From a checkpoint of a small mixture-of-experts model trained on Wikipedia: vocabulary 32000, 144 SwiGLU neurons an expert.
Below are experts of layer 5 (counted from 0) of a mixture-of-experts language model. Rows are named router (the router's row for the expert), gate (a neuron's input weights, with its number), up (a neuron's input weights, with its number) and show model dimensions 0-191. Each number is 50 + 12 x the weight over its row's rms, rounded and kept within 0 to 99.
After each expert's rows: "gets" lists some tokens that make up at least twice as much of what it gets as of all text; "mostly gets" lists some tokens that are sent to it at least half of the time. This comes from a sample of Wikipedia text that the model never trained on. Tokens count by the router's weight.

# expert 82
router:57 52 40 45 39 44 38 58 63 47 57 39 69 29 33 54 38 52 35 42 41 62 38 57 61 44 51 61 49 39 39 57 61 63 63 44 51 65 47 63 63 57 39 68 76 46 58 51 58 53 59 59 63 57 50 44 47 68 58 53 59 46 53 50 44 58 59 67 47 46 33 59 49 34 67 65 48 41 31 34 59 35 61 50 62 54 45 70 43 49 45 53 50 57 36 48 58 74 20 56 52 70 51 37 61 17 39 43 47 45 50 69 63 33 59 49 34 31 36 45 39 54 48 36 68 45 51 33 49 47 63 56 48 55 59 60 46 39 43 33 62 54 60 84 29 62 62 37 71 66 55 72 56 40 50 58 56 39 72 38 44 58 61 60 73 72 62 32 73 58 61 23 51 48 42 32 43 42 69 42 44 42 31 31 52 60 34 55 62 45 40 52
gate0:43 44 31 65 28 33 49 49 56 57 38 38 79 46 55 42 57 53 54 49 54 55 40 44 49 62 38 55 55 29 60 46 61 52 27 61 41 49 52 56 40 56 53 39 52 37 38 16 40 48 26 38 58 70 62 50 46 43 52 46 61 18 41 44 73 38 54 51 48 29 52 51 65 55 57 58 52 65 54 50 34 62 51 50 49 56 54 50 54 64 57 31 56 47 59 48 62 43 68 40 33 55 53 48 72 64 69 25 48 50 55 52 47 67 29 54 50 39 44 44 47 50 61 54 59 49 45 83 40 66 58 66 84 33 59 48 49 78 57 40 53 52 47 47 65 59 60 45 51 56 44 45 34 39 67 39 25 29 78 74 49 43 39 40 39 35 55 68 46 38 34 49 57 43 61 62 45 45 43 67 52 58 62 54 46 52 45 41 70 54 57 26
up0:62 36 43 75 48 62 40 61 64 63 67 56 64 38 39 56 62 50 48 43 68 51 48 67 61 66 51 60 40 33 68 46 43 55 39 52 38 29 61 51 48 57 38 57 48 45 47 42 70 53 37 41 35 84 51 53 54 47 75 62 58 39 31 32 47 53 63 66 55 32 43 54 53 62 65 51 68 45 51 42 65 41 40 65 53 74 75 47 45 43 55 43 75 44 44 65 54 48 64 51 43 43 54 50 45 45 62 62 56 45 49 62 47 48 42 71 64 34 32 44 66 54 55 46 79 56 60 41 41 26 45 44 62 50 43 64 71 63 53 38 48 34 29 50 48 39 46 46 49 58 30 57 22 51 58 51 59 40 63 60 38 41 64 40 60 36 24 56 39 38 64 60 47 49 50 58 47 57 62 79 31 42 66 40 46 45 48 32 72 53 66 33
gets: ")", "\"", "]", "}", " (0)", "*"
mostly gets: ")", " (0)", "}", " (1)", "\"", "\")"

# expert 90
router:41 29 47 50 54 57 56 56 39 66 61 52 47 64 72 74 63 65 40 56 41 61 58 46 71 43 42 49 47 30 44 38 43 48 52 54 47 68 43 47 40 70 82 43 45 68 42 62 46 31 57 51 45 62 59 45 54 62 46 78 41 58 51 63 41 48 45 57 64 66 29 40 31 50 63 43 70 60 58 60 56 63 28 37 58 46 34 72 50 51 44 39 37 47 33 69 39 40 32 62 41 36 51 74 45 53 55 35 34 51 69 70 55 49 63 43 64 40 50 59 60 51 18 45 47 51 41 56 37 59 62 46 62 71 32 39 65 65 45 55 42 56 37 41 49 39 59 31 39 52 62 53 40 40 53 56 46 56 39 73 49 66 52 60 46 61 45 54 63 60 37 62 76 34 56 61 42 47 32 40 50 54 61 50 58 52 58 61 35 78 26 43
gate0:24 58 29 67 49 55 41 43 70 47 41 50 49 26 49 36 50 54 31 59 62 58 60 43 36 50 54 55 45 41 53 63 34 36 45 54 47 33 62 50 21 37 48 33 31 52 48 32 50 39 40 63 37 63 62 56 51 64 37 34 61 46 47 23 42 62 38 26 46 54 52 58 52 57 51 24 54 55 66 17 40 66 52 60 54 48 52 44 55 43 52 54 44 28 41 64 44 43 64 60 38 28 52 36 29 45 45 45 43 40 50 49 51 47 42 62 39 61 43 65 69 64 52 46 71 42 55 22 42 58 35 38 59 43 43 48 51 31 50 39 51 65 64 68 70 37 39 50 30 23 43 76 55 48 67 47 57 54 55 49 39 39 33 58 60 41 51 27 65 48 51 58 62 59 38 41 27 35 59 62 58 59 67 53 62 52 50 39 59 39 54 37
up0:54 58 62 60 48 68 67 25 62 64 45 55 51 53 40 40 41 43 50 55 35 44 43 45 62 53 44 75 36 57 47 47 39 28 63 44 47 38 56 44 63 72 31 40 17 44 50 41 56 34 64 38 42 87 59 63 52 49 45 48 45 51 33 48 36 51 63 67 36 53 47 42 64 63 48 36 39 46 63 43 53 40 70 44 62 60 39 40 50 52 36 46 51 44 36 58 46 56 24 65 46 45 42 48 42 46 44 47 42 36 61 54 53 50 58 68 54 35 54 35 38 52 47 64 56 43 38 28 53 28 45 63 54 64 50 43 52 23 41 52 32 65 21 49 28 42 51 50 53 40 59 45 46 68 40 42 63 30 49 66 53 51 33 73 51 73 84 35 64 71 56 54 62 44 46 36 65 37 34 55 34 61 39 63 49 58 43 66 36 58 39 43
gets: "s", "e", "y", "er", "le", "a"
mostly gets: "No", "ble", " No", "tle", "le", "lly"

# expert 40
router:51 43 59 55 61 52 42 49 66 49 66 58 57 25 44 49 47 39 46 55 66 39 41 46 55 41 50 45 32 43 59 61 63 48 65 47 36 57 14 70 65 41 52 73 59 50 28 45 40 45 62 49 49 37 57 46 41 79 49 35 36 41 49 45 64 35 50 54 28 46 21 55 64 39 55 70 36 34 53 57 60 86 65 53 49 57 73 59 30 63 64 50 61 52 45 31 52 45 65 50 48 42 57 51 56 38 46 39 45 63 40 57 48 28 54 46 43 59 44 45 44 51 47 53 50 45 30 60 55 65 49 56 42 55 55 43 55 46 45 48 57 51 59 66 45 47 50 53 80 57 79 53 33 77 33 69 39 46 51 49 64 85 51 40 60 52 48 41 53 31 45 43 67 54 38 23 53 48 49 52 50 54 44 29 52 67 35 40 61 33 40 72
gate1:53 41 56 70 33 72 38 47 44 69 54 64 46 58 42 25 59 51 62 44 54 52 51 54 27 57 42 50 45 68 55 55 50 59 40 40 67 48 72 61 56 45 32 57 30 68 55 47 29 68 62 59 44 28 40 34 61 53 60 39 38 58 39 53 54 62 39 62 51 58 53 37 51 51 67 50 59 38 69 58 56 55 54 59 56 60 58 43 58 34 55 68 40 33 45 48 61 41 49 37 45 35 53 26 40 56 81 54 53 61 53 40 23 41 52 51 62 64 49 47 43 39 23 42 54 47 54 47 48 54 49 47 51 52 67 18 66 30 70 63 52 42 50 49 54 39 60 34 52 42 40 36 72 57 62 50 56 51 38 39 45 36 50 52 48 47 33 30 14 42 52 52 45 62 37 72 52 58 60 57 67 18 32 42 47 61 52 41 63 55 77 51
up1:51 78 52 38 59 35 61 61 55 40 58 37 51 43 66 80 44 45 47 71 53 48 48 52 48 44 63 52 50 22 48 46 39 36 42 48 43 50 18 25 37 69 73 47 54 58 42 51 56 25 42 25 54 83 47 61 32 41 41 49 78 53 47 55 52 40 61 73 38 53 51 43 39 42 35 59 44 42 45 30 43 48 45 39 38 49 45 56 49 61 63 37 47 71 43 54 44 56 39 65 56 66 47 77 29 62 32 64 38 35 45 60 54 55 43 38 39 42 47 54 62 60 79 56 37 51 54 58 54 51 63 44 53 50 35 43 51 61 47 51 29 59 53 59 59 48 52 65 58 55 57 62 41 36 32 37 40 39 75 57 70 60 51 56 51 32 60 59 63 44 56 57 75 41 44 29 38 44 47 53 32 54 41 55 52 52 53 65 52 30 64 59
gets: "==", "===", " =", " ==", " ===", "===="
mostly gets: "==", "===", " ==", " ===", "====", " ="

# expert 6
router:59 38 45 56 59 33 39 25 48 56 30 37 49 65 48 37 66 51 45 33 49 43 56 61 48 54 59 63 50 31 37 65 54 49 53 56 43 34 57 60 47 70 29 44 57 48 66 71 50 40 88 32 48 70 30 35 65 43 84 45 39 69 54 72 38 21 49 61 63 44 47 40 44 44 56 31 48 73 41 59 48 40 51 37 54 45 55 71 58 65 47 45 43 57 53 41 53 57 35 57 40 41 46 63 52 60 61 34 49 46 45 50 62 42 61 60 41 55 41 31 26 60 48 48 38 47 43 67 33 43 50 66 40 60 53 20 53 38 34 47 36 50 52 52 34 50 51 29 51 34 37 29 57 65 33 48 49 43 54 66 47 53 52 48 41 64 59 56 62 58 40 64 70 45 81 65 67 46 57 54 52 39 40 59 42 64 49 49 44 58 31 49
gate0:48 67 68 60 40 54 72 25 34 42 46 36 59 31 29 40 38 40 55 54 56 47 54 45 46 62 67 55 40 50 57 56 39 39 53 59 50 26 33 42 33 66 48 42 40 41 51 46 51 24 75 46 53 46 36 55 56 59 49 42 50 35 48 44 20 43 43 43 41 29 72 40 77 46 38 40 54 60 55 41 71 60 57 53 20 57 67 42 49 52 45 55 59 56 43 62 59 54 46 46 36 58 46 72 47 38 65 63 45 66 42 42 62 57 47 51 49 44 50 68 41 41 70 31 54 52 56 69 48 48 37 58 42 44 75 50 63 62 59 51 21 48 50 57 59 43 38 54 31 41 56 46 52 56 46 63 59 46 72 35 59 31 75 31 37 56 38 24 65 58 53 37 70 67 50 24 68 41 57 53 60 42 55 50 36 69 66 56 45 48 47 54
up0:53 59 16 41 59 30 46 58 54 39 49 39 49 54 54 49 51 46 52 49 48 57 35 46 48 32 26 45 49 59 47 81 47 53 61 71 47 48 58 55 46 49 39 40 61 31 38 63 60 56 56 45 54 52 67 37 57 69 63 72 45 56 45 72 81 48 81 38 68 46 51 63 29 50 40 68 40 30 50 59 36 45 52 65 56 40 49 41 50 47 47 58 48 43 60 43 47 56 43 58 55 41 36 32 75 61 33 23 35 70 60 57 47 53 70 60 57 46 59 64 72 58 52 76 47 61 35 70 40 54 50 66 70 46 60 63 34 44 39 44 75 48 42 51 63 88 39 38 40 49 38 46 59 48 48 62 33 52 63 48 55 55 41 33 47 48 57 43 51 53 48 48 48 25 54 52 47 42 43 26 47 48 48 59 69 46 41 41 61 38 43 50
gets: "s", "ers", "er", "es", "ing", "ation"
mostly gets: " Forces", " Eagles", " Giants", " Brothers", " Corps", " Nations"

# expert 17
router:53 40 56 48 37 45 36 56 63 33 66 52 54 45 50 44 60 53 46 62 52 42 53 64 53 37 42 56 52 41 39 67 63 59 63 47 35 74 43 54 78 46 40 53 64 44 66 56 41 41 43 51 74 82 39 59 56 66 50 44 66 37 67 67 48 59 72 64 53 49 57 59 44 49 61 49 72 33 58 56 54 54 59 20 64 51 35 40 41 56 71 43 54 71 46 52 43 59 67 47 49 65 38 58 62 73 54 62 47 59 21 68 50 44 48 48 40 64 35 46 29 53 65 35 49 51 46 70 57 63 56 74 38 38 61 53 53 51 41 45 72 37 46 64 42 60 57 38 30 57 80 52 53 49 34 57 47 46 48 48 49 37 48 65 53 56 41 69 50 29 61 47 63 57 60 55 52 37 50 60 38 44 32 35 54 29 21 58 52 75 40 68
gate0:41 49 49 53 55 50 61 59 63 29 75 25 40 38 47 81 52 34 79 54 57 47 53 64 31 52 57 50 57 45 41 58 46 38 57 52 46 32 41 64 51 58 65 20 40 37 40 63 41 57 70 25 41 32 52 52 42 27 57 40 50 70 45 46 54 31 52 41 37 46 62 44 35 41 36 57 41 34 35 63 50 55 58 55 38 40 59 55 71 40 52 42 80 63 69 57 50 46 42 49 56 34 30 47 57 45 62 64 85 56 53 41 48 48 61 58 64 45 55 44 61 48 42 46 57 33 50 48 40 49 36 58 35 35 42 49 46 39 39 49 29 48 60 62 60 44 38 58 49 49 65 37 55 42 44 39 45 33 66 47 46 60 55 57 47 43 68 53 59 61 68 58 40 37 76 63 74 21 70 56 38 70 44 39 44 49 51 37 44 37 38 56
up0:57 54 49 33 64 56 63 53 49 45 73 18 32 41 54 44 60 37 59 44 40 46 47 56 47 44 43 48 36 38 54 50 52 29 51 54 36 47 46 60 61 55 53 34 56 26 34 79 66 75 49 45 34 46 48 47 40 38 42 51 66 69 50 50 58 29 55 42 55 57 28 46 53 55 64 45 42 42 42 54 56 51 31 65 44 38 49 56 65 38 79 28 72 69 53 53 55 46 45 46 55 41 25 51 65 46 56 45 60 59 57 60 60 45 70 56 64 38 57 62 46 30 62 63 38 59 36 46 36 57 54 62 68 36 54 41 43 35 47 46 42 59 49 38 51 64 43 44 50 38 53 71 48 58 41 39 65 54 56 44 42 61 58 49 59 42 62 65 74 75 65 44 58 16 52 48 60 27 32 55 32 59 07 45 47 43 44 38 47 50 49 56
gets: " 1", "1", "2", " 2", "\\", " \\"
mostly gets: " \\", "\\", "ي", "_{2}", "α", "_{3}"